Weights of a small mixture-of-experts language model, trained from scratch on English Wikipedia: vocabulary 32768.
Below are experts of layer 8 (counted from 0) of a mixture-of-experts language model. Rows are named router (the router's row for the expert), gate (a neuron's input weights, with its number), up (a neuron's input weights, with its number), down (a neuron's output weights, with its number) and show model dimensions 0-95. Each number is 128 + 24 x the weight over its row's rms, rounded and kept within 0 to 255. Numbers have three digits each.
After each expert's rows: a language model's description of what the expert responds to. This comes from a sample of Wikipedia text that the model never trained on.

# expert 4
router:161147143135150134104129176128174116094102181132141131134117136056126154105123150143089141131128115109148143160141153170131142111145139151236132139144122144183149116134095106130079131109132155146133148116132110145130148130116119079119116121106125136117117159161146095153141099129128128165
gate0:135127148132105094145148137120132107148075123143117130088108161114132092140083107154126099108077131140158146110141115121140192175136097114127127165135191147087114147107111115085154158110165107115137101157089115109121134121128095134138158152173118111142172118121104117119126129132110112141
up0:147063097108113138122117142164113152126115121150111123148134138113172106129161136094118125140113104125141127135107096123109093119137153166173129188169119122131152098123127110143103164112112136145176130118165126142146167122160134084104167104127101151124098155118095113139140125133094183058
down0:129135117112118083158142113116144138115125128172139112160131152153121127115163130122129137150117124112125187118086178135131122118150116146161079144167164134165084115128136104139123094137153175125132123116106119112153138094131103115119163176136119135102132166125087092146105123128111144096
gate1:087128122118127108109133110129135120121118141174130104141156121096161153138137142173089156084138116104130136136137138130131162173111078136117126107148106156152155178124133134203160097134167093145166103145139105108144115150144136133138137130139118136157129140133119129113123104121138093155
up1:115091101128147126135102120124142104118092124131200112180126088133098146150146107082103120114113098134159082160110123163102106128118129097102103144094126106123098140078127138117132093151120107148130120154130105139162102128141084131068088151123133126081106119133123095122162131129157191130
down1:129143176126109112109125149111123119133155108134139108153129153089114118103113105122085138124046114078114113128081126152095113140113119139151156147092107124206109173132150128130136122108112144092180123131134155084087132121102173131128110108101129161118125052159138083088101138098162137148
Description: Opening parentheses, name fragments

# expert 2
router:114148126155130144140130212108146132107130175110165100121139131174087126080099146103114119138115177123135109141144118164134177114136092082150124102116128089151161090111158097168122138089126130159138148163101125133118142118130124161115070098100112129127119145144141122133143146124180138169
gate0:130081060105100119160167144118102133104145099102179170116197160121116094127081111134126132073112148080138140116163115116118139136119125164123112134131164151118159116115140138121197143125134120155128137122120138167112134143114086158136110084172123155126100111105127156114094132156129149085
up0:165179130154160090158165108137150121146127117139125148162097115132149137147107127122125127160136145127106128138104148110131157120105145113128136149126144143128133149115134162138127125123155140117084117122124130156127154087158163113159128123068156119107113132173183149182128132094115089088
down0:163115132142154147133139145089141156129102140136122141154095090144108069149149163156106096089139130180169139141136124109120139177128101119157090166133085121157143185135124103123154121110154137128135153108128137145128095150133120136139126132064127108177156102151148121132150156107105125109
gate1:142141107138121141111125152115098113166123092155083116156079167115157129092105091124132157143116086124159095117147133096138084145107111119128095127110135117084152112113115099107152144126103172106108105130152154090148127120102149113137091160100083093147123113142098118119106129143162142145
up1:112103137126140123098103070114173140089085139155157136124085139132152090094133147146121109083089114125135159137128126149094127144137118145117117106167143129088143104122155135089130092163127094150166123147135125136112155155112124118089168138135106129093094104132117136164125166199091111119
down1:148122103090175094178115122128119158154120144136121099105127109102129157089102149127142072122130109112113142087130086142155102144126106154129116127152096120113111151136146135111081111135130153152119131145105130151169112101138169127110133083134110137112151138129110120125139110143145145128
Description: Biography pronouns, name pieces

# expert 11
router:133073152102115128094101146127121136102121147139140123136102094116125119170138120125139114105091158157128186117123145118113158118126147126122125103112162153144117090130088157122086125106099147099105123111145109121137143166123117082110123119158101167119069133106116143185126122114109192129
gate0:155147124096096149143128129103106165152087149122134125134134150121125175090137126090111134115110130143163135163134163090133171133090146142158143145145099132101143138137093126118116111088116136140104139065129108110136110081158109123132137143118122114122094112168103093104098175188093111126
up0:148107103168137162122137163141131102139140075127140148136153149102164118107167063140128176119136148145084125189136143146124149109136077124128070129151131148134151155114147143134143154109139126118132102176119139160077122125175144144138118102100143121086150127113185154168106145107141137155
down0:189140136153124120110135142128125117207137123142112133132161131107120130136116127164162144137191130108116098112120074103129136106147074108140124143157113131102194140098140118133108163075191114132139161131096137152090127138138147121137136117149119086150143110105121120120105120127116084155
gate1:142079110108129119137119105119105093118142109132155149136139127168160105189096122164098128142132104143114086128142132154139117116137093083103087130105172152139132115160093130077131114122079148135098120145127107109147049116105112109116134139111092089133084175139139079110131125122153177113
up1:108173141142105164148104100121137142121159125178101157113122163153122176120110175119132134131128120161095202135176102086105107131109119093168189167091164111103102130124133156120143112138122145134144139124115135101142164137152149151135136148161092115121171144129079111116118116097168110096
down1:164083147118139118123166177117151092121105087130101138123130108109107132140157091140129108102074123120121112107131169122134120132161120140138143152161139155190118093139069123077130146138145093152098122142098111132142129127155136145171135103086149110118142150125094130125144132082151131129
Description: Function words, technical text

# expert 0
router:112119136096122129127124117091088129134125213100126136124093135106157168139105117115113129095136091137148135138150148135133152146125123121096128131145122126167114109124120108102118124162140110106129125140123110117140120141139152148092104095082148101109126169091134119112166143161134110137
gate0:125124126120125090093134158205124107127133113140133136146156151085114149124162083122182098123170136128133118130145126140134106093083140130096127107147106147115148045127110171098106091115108107144127111127131149156152143156160136137139121129125092147171153099141064135134105109108145153128
up0:133151146124102093098155148133129155137095115124173113158091135120141129127100117106095115144126126122082109085123074134080086128143122144131120129176159086150113115116116101122109080143117146116109164112125158143123086135126114108105098175131150124088113133113126136150122120117144107110
down0:138158119092163122140105153113138152146108134143126127147111076171177133109153081156109156121114120074145073138147132148090124058119104132138124117121182184164124110127104150106144132164128105106124109132148150135114126141121171094137129134158128133151127099091145141167142141122136137161
gate1:112148132114155150149111133092085140163145120151130122133138151131116105106090150150142120097124183153139119133152087124136087136112087098121121102131168095104102107122098117159125139148114135172127140124108183103138130116126100121115124124116130078145122132169133102154144138117139143117
up1:097151124134075134105107144100139165169157086115144120056133147108129136132115122100091135114121100137116106108119121120161159163132121132118141152138146125140078097133164118117128136156142119112127153140110137096109117119121065138106122114136101153143148127156135121133171111103127157118
down1:165121142113135137154103093115151161131123118139100158144099122126110189176063099141123085166122126139105141133140147133133102112082123118139109155112125082153174111127159165076147104140121119135153096123119131157154180079151145097114110183143164142084096133103205141119135135142164179095
Description: Function words, list joiners

# expert 10
router:158165130130168106121123115144177142119138114122129122171114116101118149105125128098097100130105136083114116144087158181161147108105168160138094135131125108150165120112103114140110120111161116129112144082138135159088116093123068117154120122137097156114127098135104094093104136078135150162
gate0:146105111104142139145119088122178124087165105110155140147114136135160117136158115114118107107102158116123114107111132083136137171127135153081091138113105100079162157142121171133158173181119071116116129129163153132105114136099140150187143133095129089149115115134100152117111122097119115129
up0:112114124151095105139101115134148127091122135152163115112145162087129154130101121086159130132135144120134146135137161152118126176114155162147118108134121142110118077169120096176118145116100123127159136119114081142131144136164098066118121129125138134162127117151141148100115162165072131125
down0:136108128106130112104133123151119152174136111136131158143102140131093144105156126143086129123142092118138139124128137091174111129088118155168098119146156174139130094140107136122148090162143143097098111129076090112108100116141091159150149124107175148107089106154092120128132122088141134124
gate1:109140058041113137132153110130128090157144123117121125157166131123137118129120125159122120099116088116141128110094139123167109133127172171158119112100139155114086129129146093117153086150137109129153120114122146109123171120196094135083155159180131124121153088133119089157142156148122124135
up1:132120130142121126164093070097111146117119111103117139108131148104120116152122106132148126129129163144130167097094109145065165121126132169137123104114154127144140134117094165122110114133148115135107131127102163111106124144100102072138156124099139127136117083159111122172143128133155149109
down1:115138108099158125044132106110160168125107111147154106158132129178156111146109137145148114109102120106120123132176174126142078162099118140149129151110102098116113131104107127139119081141107148137166149126124118124128131118153133154096126094133105130144085132088113090129110127142187150168
Description: Time and place nouns

# expert 7
router:128141099129148090146140133151190097129117161164100159079133140087138153103158167101106119129132112103142141120126090160155123089134158137227150141110093123201130091165127104130110113092108119151112145120128173154124170119113100099106140117139112103140150108142145139132131114123131114184
gate0:127172097147075104118165116132118131147100135164086144157132160093145136121168085122083140128110079115136102099146133120084120136078122136116138152147111117140072121107130145143145107129089100114124091112132119136130111173171113119135116149159134160094130110112119147130123117140165107150
up0:114116097124125100123164132107143093135097119067112162101142107114142150156116115096124139130134068116175146144140139129136141100108160110130082180132117112103103129152159104099151144146121169151161164154111129141118128204133117154103108129147141118152110130135103123136109135117096105111
down0:102141138140182147146085132142149124145172164142128102122109091149158128129095077093098103087126153138123125175146139121117148151124138126093123111098138094134133146147119098148135166112134177105151148136144129124129191144124148163130124129123090157101119153121139126128144150068124140119
gate1:134128094125103158137125146136152165120136116112097160107131195075141098123138129153145118181132114158106093136114124134123116113110133143148134152099147101115123179133121132141161156175185063108138139134090157112117093141144128149108167102146138117131172120170111152106128137116150140152
up1:122114114112169141135114125122123131117105143101087101145157152129120130106127142138151130114081126128153144103114121098162139092130145159122113144107115111104167144115090086078117097080113139115127117128116126077132143118130105133134119138141111131147089159143152126105085131118113137195
down1:169122123100202118151120107147121150118098125122173113169134131128130078116173120113112126107127174133154127137134129149139137120183152157143086126112155135107137123144126182088172134151101099073164120134158173151123114135132157114131099146156146124148129125111108145130142157100117120152
Description: Word-internal suffixes

# expert 12
router:152182145153147109132091136116171093120082181124139137129118117156097105128123167117159138169108122079145136156114106126119115086142177134158110175116099110171143077155107116105108160097075130133121131165139097135120164136114117072092152105144130127134124130128155112161141133121149148187
gate0:101095145157122137116122134155131117121153116087090149143140088122149123145128101128103124136127123118110133149162082097077159146123100133095075130123163114090138138129107144105127146187112194108158099136110125133159154109105111155125145150096129132101145142133101124169124129153113128061
up0:098113123128090147108132088150130156105146153175108148136119138127132114145101148144155124060155112128102152116071093144163120146185128139117162143150100154116097122119112120155124091116122139126103129110139129116129128108132152151155145130101135146167119168115086135142110168097155108117
down0:061100120101091149085153148147099160142130104089110130098107146169156110121138127091155101105113118163134125105130160124127125156159118146078134109174165185091115130145121107098152094118140157088147106141146133121176119073115124123117135122148135135115127137118120139140118128144157107109
gate1:114137145106130105096092129179108147131131110068145163129125105130112141132093129118137113145094136115127130111153135117123133122160089164075118118132132090139172130105068083113151106117159106134131128081137129136156088176123103112123136150133096146097183164161130123150120134121149105136
up1:097137137135122112112106131099085127113121166143129110089117129152125136141108157101163137120127148101159182143146105087105137123163148136107134168105136094147104144123184112124158154150085131159130147134176124111179105123137135136105128126120168116122120111184113103098155150123116126113
down1:137149137151131114107109118131103144118147139114061131174105092108148124149103168144128133099107109103092126138174151160115125082150139156115160114121131172150145118125129137087124124117128145141157144142114127115162119100151168143083119144099109128133079166160121089098157117101123148159
Description: Table header separators

# expert 6
router:167133122130146180132164129110191130118102186163122121119132098097111134090102141166084127120111109112123127145150155149166158120142184149174115144132141124169162136136083138115092147104129153130122148132156122160130136129139135096132103147069164137113126094103136099142124108166103112150
gate0:129118129171152090138153129126125119122112107126142113114169134111162129126123146122098149143138134132087156157153113138150136151129119085140082125083092108135126161140089167076168127124131178141139088145145084106124094118169159147120075120140134129151108156117124131085122166148110143145
up0:117135137123128183117149165137114150108118107115138131120097140128114093151087088134107111125145155090129104164137137128161102106130126143093085133136112166105115110129141134100069104147116122115134103178118147127112149112114135148106141173086099132133105154114111109140137140170082212128
down0:082118147107127105111134140135093152136129130132106126165139121110105132128108123126124118138135110115146139164114100123122103118133137168105166150102166117155135148113146149141151116115160112142116147132109121147119154141103137089106176131138146138176105127108187176123104101140154088143
gate1:149151107137114147166153143173121075122094130136111154132126116090103109121118092128163113095107126063061107125129138098125187190096131150129122098131150139142115126116114129120164137128126153122167166118159114082116093124154110109140125128108141133101143144148130141086115104161102119173
up1:091154165146132116147068122092102134096143143097068109138088146143155122151124172118094114095133110128119148093123141122096118114133119103082117113100133136156092155167135082100112116135165125110132160145140107160125141186157125094156127116152132075145096125147134144160117112136130108177
down1:154116099141101141133134119128136121100130137140126117148082157084136095130166112117122131122110157149120159105118131187130115124158116159169091117181104126160107100095105102167170124116147179154133123143134144127122112125117093093106091135095158156103154123106116121083137144131102098126
Description: Infobox fields, place prepositions

# expert 14
router:146144128136159144127115117117108117117136162138141108123152105133128168083178128117100118139150143097151187141141147146131120139113130122144156177112093144130088107137151114120122154123141085135119142107107144117135115150129135094143153080121127128114164145168150139103146142133131080154
gate0:093119142139120130115091157127111146116108112111154126121150140151120120118125114125135086153130127092206100145146134137148146129094123143098183155140109150118136153122161070171119177168125138166093105127118134149135106103144129174130114107121163122121161139108139124110148156114079089124
up0:107127154161121130106141129109118139133164112156111112099123100167173170154137150136133126118114125120072103125135175102127152151107131127129126140126146113086120149146112140072117138118114063117158115153127106083167087140114149142149110156075113103145132151150132127125122154079159130124
down0:177152121164134122110136086133165149155129132162156147159134107150140116093091104117130120113200167133105076126160126140133097115129110111165110099093104145109144100133121129122105119098156116102113145102128084128128145153134149127157156133165165147086098121124176162140162096132141147120
gate1:140109118107109099093151157127109141118118135124147172131122139099160084160148122123089155132102156077152165114090142128164135141150121086139146173096167181126109131103120106113135129161132104116138118129106121107146128168100115120079130105120156130143144115161118144120134077136160099113
up1:151129090088157128107129155093165091134112149138137087134111144139171144106138110101138158134109150148134133153108125139126099128187192162136117126140103140116147122135120158146125069116128125100099089103135106104125160133145116123122117081152101113105108125152119180159161126088128071122
down1:148175103148167076153160152134143116102126123139165152097123137131122190174133105117131104106146106117102109106121119140155141142121160139176126101116145108209127095173079179107128135140147094117125120131134111152112090143139121107121138137122112118120118144116107104131111164135140139145
Description: Name pieces, list numbers

# expert 15
router:155129128123137116138158137124129090085129193145112147102102118104117102075106112129121121135119145126140135126064138144133127085145178127123157104102154089121162129145130119125103162061096139133174137130124130161120138122137139140091173098101169109120114146140149089103121083118119164115
gate0:123101144138118156127099138142068114118133145149136104118120178120134132104138110136136170136103120145121156125111127126141146140149090135158194128138121130113144093143126117146123176133166115137094134114131130105162165126175120164117136110118128138114100137108143146103135108149137105128
up0:142129133134144107116095149137136105118165110139087118137144131156142129152098133160200159153109150136164133116112168144175131071125175144137105073175125149121123094103125107136129152145159101116124138158113147135114143142155117108116122109114148144117125158147151149101152096082109100143
down0:122160136150137140112119141110156113068125154101094110090065155177159135170137116130153129124115121181148187157148130141155128142133148142107132175111144156171099114125166093101126133115090139141110154154101156177121140181101131140099117118090096123136163138101125131136155123122155155141
gate1:147122154128117142165127136132110171102143086150101100109172142133183110149140144132097144116152107147113106087109124128119102133142164152077135122161141151085116170123141143110147105131148136130100109141162124132098110069123098184147126162117127137140126092115085114158154150081172118115
up1:071111091159119116136121185082136123153162156139143109139169156150124132137128126141134125143107154089143165105141141128103114092156082167111148091129127122127162079131041098124121096170125124110119124132109132067141122152145112147127134149127125124161118125112121091100120142157128127159
down1:120091086119148139144121100130128094074079128152094150149094093114183113150136110102136106113122106137125123129111138100112137141154127127098115095100111119147117127138127116106165134179158119145153099152143134095157111092168123144093113116111136148115152108102110100116171130123134132086
Description: Pronouns and geographic directions

# expert 1
router:125117137128104116125121151125179090112110167114144143130137094133123086102132127132128109147149126093160160123181130117114152121149159167138182144116130118141119124147114144132130159114117163144135104124156124147114165122118147123170147079112139183178111110127149099122133124133094124150
gate0:131179161159110119132096092124126132142111105121106092129146053134106138107122132145145120080128135130147076178118102125161101133138116176110116170084156101145114104113133098127124172134112130156177140121130053141133115123151146135147129140150160130161121156138134114107131146143113099167
up0:113123126140120141131168140151149130133115107123116138092154115096088127089125123151198084146105118159120122101149159131127086131133176146141141166077117145149163162116116088146135180151152157118134171129110130112111150098122161121115154116090140153100154137141121170115155161136143155094
down0:139127135092082130140143136103140116117107112117150134144153109146099113136109123130122085165078157161110155104152130147120110124154178135164106128112104139099122121103132138104111161154120158108110153083082125119104123185148127139133124103141120120152158093138135106103142112106127126152
gate1:116165121111144125134090126132121131146133107094148104137133115126106109112117102076086119141121110137117094102129123120089116172096126134104146146147158139084131150145114115128127181140149115134150121091133063130108063133163097176152166109128101130100117118119150114150095126168160136129
up1:113174105174148118118116113139132139124130143094143112151099091170153102132128114134082132146141139108105129114142160140136140176141094136119145191157147136097121133136141079109110127138131112136126117101184105160103117102159117158125137105155134137114122145110168109085120121160125106120
down1:107161169168121134130189154136094111128130130140155110147159086123126070097174125131171129134105135113108097128120097186135146131120124131146135123136172134160174120139140151169108156165136138170108146160103081111121094133127114129088093126057100108101144141122100114153146147164105147116
Description: Table and infobox labels

# expert 9
router:160101175150181141131148118136140114109125102157146117121130162160123121100113115112093130101126102133110076113130133146149160136159120150136107109123115143122126156150124177143157109122113164134135113125117099142124143112089118110143089180104148130131123111155115101121111125208135119113
gate0:123113143141140150164156140161116073116159140152136125117126125102138143130112103116116136130130147140092085082131149159147088146161127078120073144126162088131136175104145125134160149163115167153155146113111129094164131162135138142123101166152118124118122089143106144144112129161169174066
up0:108130147153130123125185156086082107121137118088165112164114119164120163130146151194126153108110124161111124145156144108123141121171101127144108132158163163102153161130114123099147129132144128093096147102112156156135111120165148143168144157132128138082159114115066115088108144171131144135
down0:092146144143150094108074140136149129100135112118122094116129112163127157133098137126151144089118117106157105147141116120124126138141154189138082158134090107145092145202145154158151146152147109101179136093113148128133148212128110099109070106123129123167117155110161106094103124158127133129
gate1:106103089084112147185145055101116151130150135114155153099107156142158119181125116116108104131099078130099133134113102113155137131116086134100122120127147152102110131131113154085127110147116123115113136134117116125148097106128134106116138096134134096129184129190115197170148126144128135070
up1:133103132106138153201147098131092103108120147105160156152135111127148111142142127086106095141146140171157127127105099130133156143092126100133141131115133136099110144131141180119125110144113078120124135131116152166161083105080104132121140096159165075177136145143149125132145127179109120135
down1:115174154115114133130125138163116144161102156149137142152134101129136127137124092118125130122071137135149155136152172163142152136100126117143095141135120125131132162182097129104120105135119145149129094127100150134085118123117182147123130132170105140149129180137131156096111135129100147129
Description: Sports and institution names

# expert 3
router:087130121117120120110143131159103156173141056104111134125165145133143128178133119158158121124140092133118131136114113122131088135116097119097110148119116127135081160093169146140160113185161131128146131145143140097145124149141146151113170140134112137140129142109097166109127182101114108098
gate0:120128144090130117152176136165111146144145126101074141110138140177103119145124111151110124098124122113114159141098076093104123133118119153106139159173146119100125142112091152123130091104106107140118128124110132119155082138131148148130118185130161103145144091139140135148106119145142120180
up0:134092135112103139163084147103110160150140136144116114135138103143127113125112156120102124123126137125116062132109115132128090155084120151121110082133111145135125117062141092145105152171141111123153127154139161114106115133169166136103157149151081120119170135132095144102092117113128097127
down0:126125154123081182154153106133117168134128166123083201115125127062133111160114124138094103112149126095111133121171135063149132175115128189088083073131157126113126128136086120127135102131111128110096108119119148092109135109133116114127165124132099121151156106098087112132143140154107137126
gate1:154106160101039157117089168126098179115120117181085119136125154135161098165109141157089171126125147125095096101144089142112155106143141149130090128141148126109124124177120147127144150125113133124155105096107111127159124114115094147111136163118105106148186130125128124181115159155102118154
up1:157082168132139146116161122175146139151059118137138121171127120109114116115106135143128150124106153102125151101149137105110114141137164136141132136109115106099105109122109122155121085156114138133096116135112127119128120146149140126118084129119122124153103132127162131118158124136098156094
down1:114130136118112116159131143150128120108068112141136128140165134137163138154124119151131087147077131139113138129113151092148126127129176115117099116109090089129095111184121116149129109176167133171099180123113146148117116167128105123145125146161120139168174132152104133144164148102086130123
Description: Numbers and section markers

# expert 13
router:122130146170157146106096110083151119120096158092149137100125129145123184087096174103104144153098107130175131099139131135139137122174144146129158114153132137180146150113163095140135135108158153165115137143126121161093161095116086146100107081112116142106117123159121103104126104079151093139
gate0:080112169127162057120126112136096135099130152124124116131123103103163069124106117121159117164144138110132153153119126097116150135103102105111136151128118090102131070117165092135094117145140159092117134147154150097083114147084113133096126109130161158116119127154100140067119138136070106112
up0:118115129107098149059102146152155139122112118146152107137104132122071110127118115144167119109121137107120180094106109132141122101184131112113124137129119144139100130126105152135118133112128133124137079134089121123092105154167136130121153131175143125111131121154130105184122119128087122163
down0:148102110123126128164133092114128104146071134111137156156131136153140104104117126133177179171118131142119139116139139130119123171111119105145090114138132130059128127124135117122132133197092138179115119136144140124130103063095133143156107111134219116127124152138142126121124091161121090119
gate1:159141170122120121097158140150081172113136110129091072123189142088146105155105143149111125127133124097113162109145094103128146145129116106108089154147158110134123162098108141144141139151145177114145106136144137127143109144111153136120122164074115114146095120098105084112129059109130124168
up1:122101121145146131150112103150124147158130100125163115153135152109159144131127136101119139102143078125134126069102117095106118115088092148093120084126130144133106179155133142083140109148132095088156125161116120054108128105141147153128072147126113158181088104135140084134146127139139112155
down1:137155123127119124105101110143131088140155120106181099128153115127173133136098110126172160088149157148181091129127114140094095169073124096121110123139087103101140152113121117110101167137109118162137156112130123173122127117122121092121120138150119070158131125125121090112139157087105094087
Description: Temporal prepositions

# expert 8
router:136112137107118126136128117127107112149134089151117136163075159114094137120110123142135134140142176140107113124134129133156119116106119163096129129135121139000113157155139129144125117132111118118125117117089133112121094111105085140196110161189113078125138084146127111125107092127136145149
gate0:132065122117144167150123148113129139129120131147129141136115160112111127132130102140154161131140113160123164134124130113099134136162101144116096133141109104070102114157129134129106121097101124146173148144103150090171128146162104130120096089139127127144162103086119142149113125125103114167
up0:155130162134146179156158133108123157150171121116179147116158101115117116128132104155164115157119137139123171126149162161117131175112152154125135170128147139052122144143128181102102167154065125132139111114130124140117111101163176094151112176128148109116138141138093105080141105123111107091
down0:135191157123138144167163140132126131072123163109142126126126147130136154103147105109143137139055143177120106154171162145120124112134132164130160110122089141177113108134112110134104104131122064112162100106127090100126126161102174108125128135155140137113155149117116083134115103132098177154
gate1:105079103138108130134133138138158080127145113133110102122108126126103124148097114131115168080160072125081160133128128120097163102150144113151110099139141107143118118148158177116170096115136131133087170135131150132126140167113144125110163105152111124107109110136156087125150167081139114161
up1:144163155162135108097143123143129185112160088094148136157150142157120110108177153115118131121135149142132080140107113129163130155080118142112134171092091091137159141145105177116151162143157123128134084129127093136126085137121140122159102138096151154121127154157151130123132144089137142118
down1:113144135107134145116124131129108110147120157071119134118102162154151148124126113114093112083072137128107131138144141191192135127088086151080108149145098120103103105137120151153176151111121107177125115135120109148123147102169084108147158148121104142155153118119101118091091165114109159121
Description: Coordinates, numbers, taxonomy

# expert 5
router:147162146124163131143074144122202109090131115165134138136126132124124135118129125117122134114125124129124148130134124135154142083155147147096126106142135162192147099141078111097103124099128097157121135127123114141127155125144114123089170118133089133165098117165147094154177118162158130153
gate0:142120109101113075082112148169137132145165160117133147126142146113109119132086104114150122095165156081140148139118132116164167132136163087096112104103108116127105154146136140134125095093141085129137186097095168111131102167107111144084145147141112125109107116116142104100098151136111190132
up0:165153135139161091118132102078137143119140141124148077116128065168114118112139159094128123132173128117137151165142106116124105134150082172127108127130129105089197128140153168167151144126112103137111132145137126117142107157134115164123128137145118063115119100118150135120082120118073154117
down0:079127110136115122127141136159107102118115125136121171110124141147140111168124143162140185111129167136134139144094131140129136098151098111115118127138156134168110123152139156140138127090144136115111115115135144123126133162124146126118176081105101111157130135081091137119121129104156096091
gate1:125127136119119131155162119135085121127107104124129111115146135146095120139135089134182151094146102116154142114129158104101123138158138129151114131106103147117128092126188164128123109105159150162110137146127132079199144102119154123122127103118092151121112141112173116144152136145153085108
up1:160165091153106113152129103126134148107115119093125117139093174115129131117120123134089136135101111136117105090171110125141156096123121143119118112155170111136108175148110142131145181174123084116124170117103103113095085137153094137166058114055143123127105137122119135087129115121102130126
down1:131139164149166165109167136159185159124140123104154139150176110116141116159129191166158143152112144120133150110167130101157113125106116133129175111166101117094125103146130103107119114121153121104121139179141120136130096125108142152135115138124128093140166145151089128111124158125127177118
Description: Quoted speech and dialogue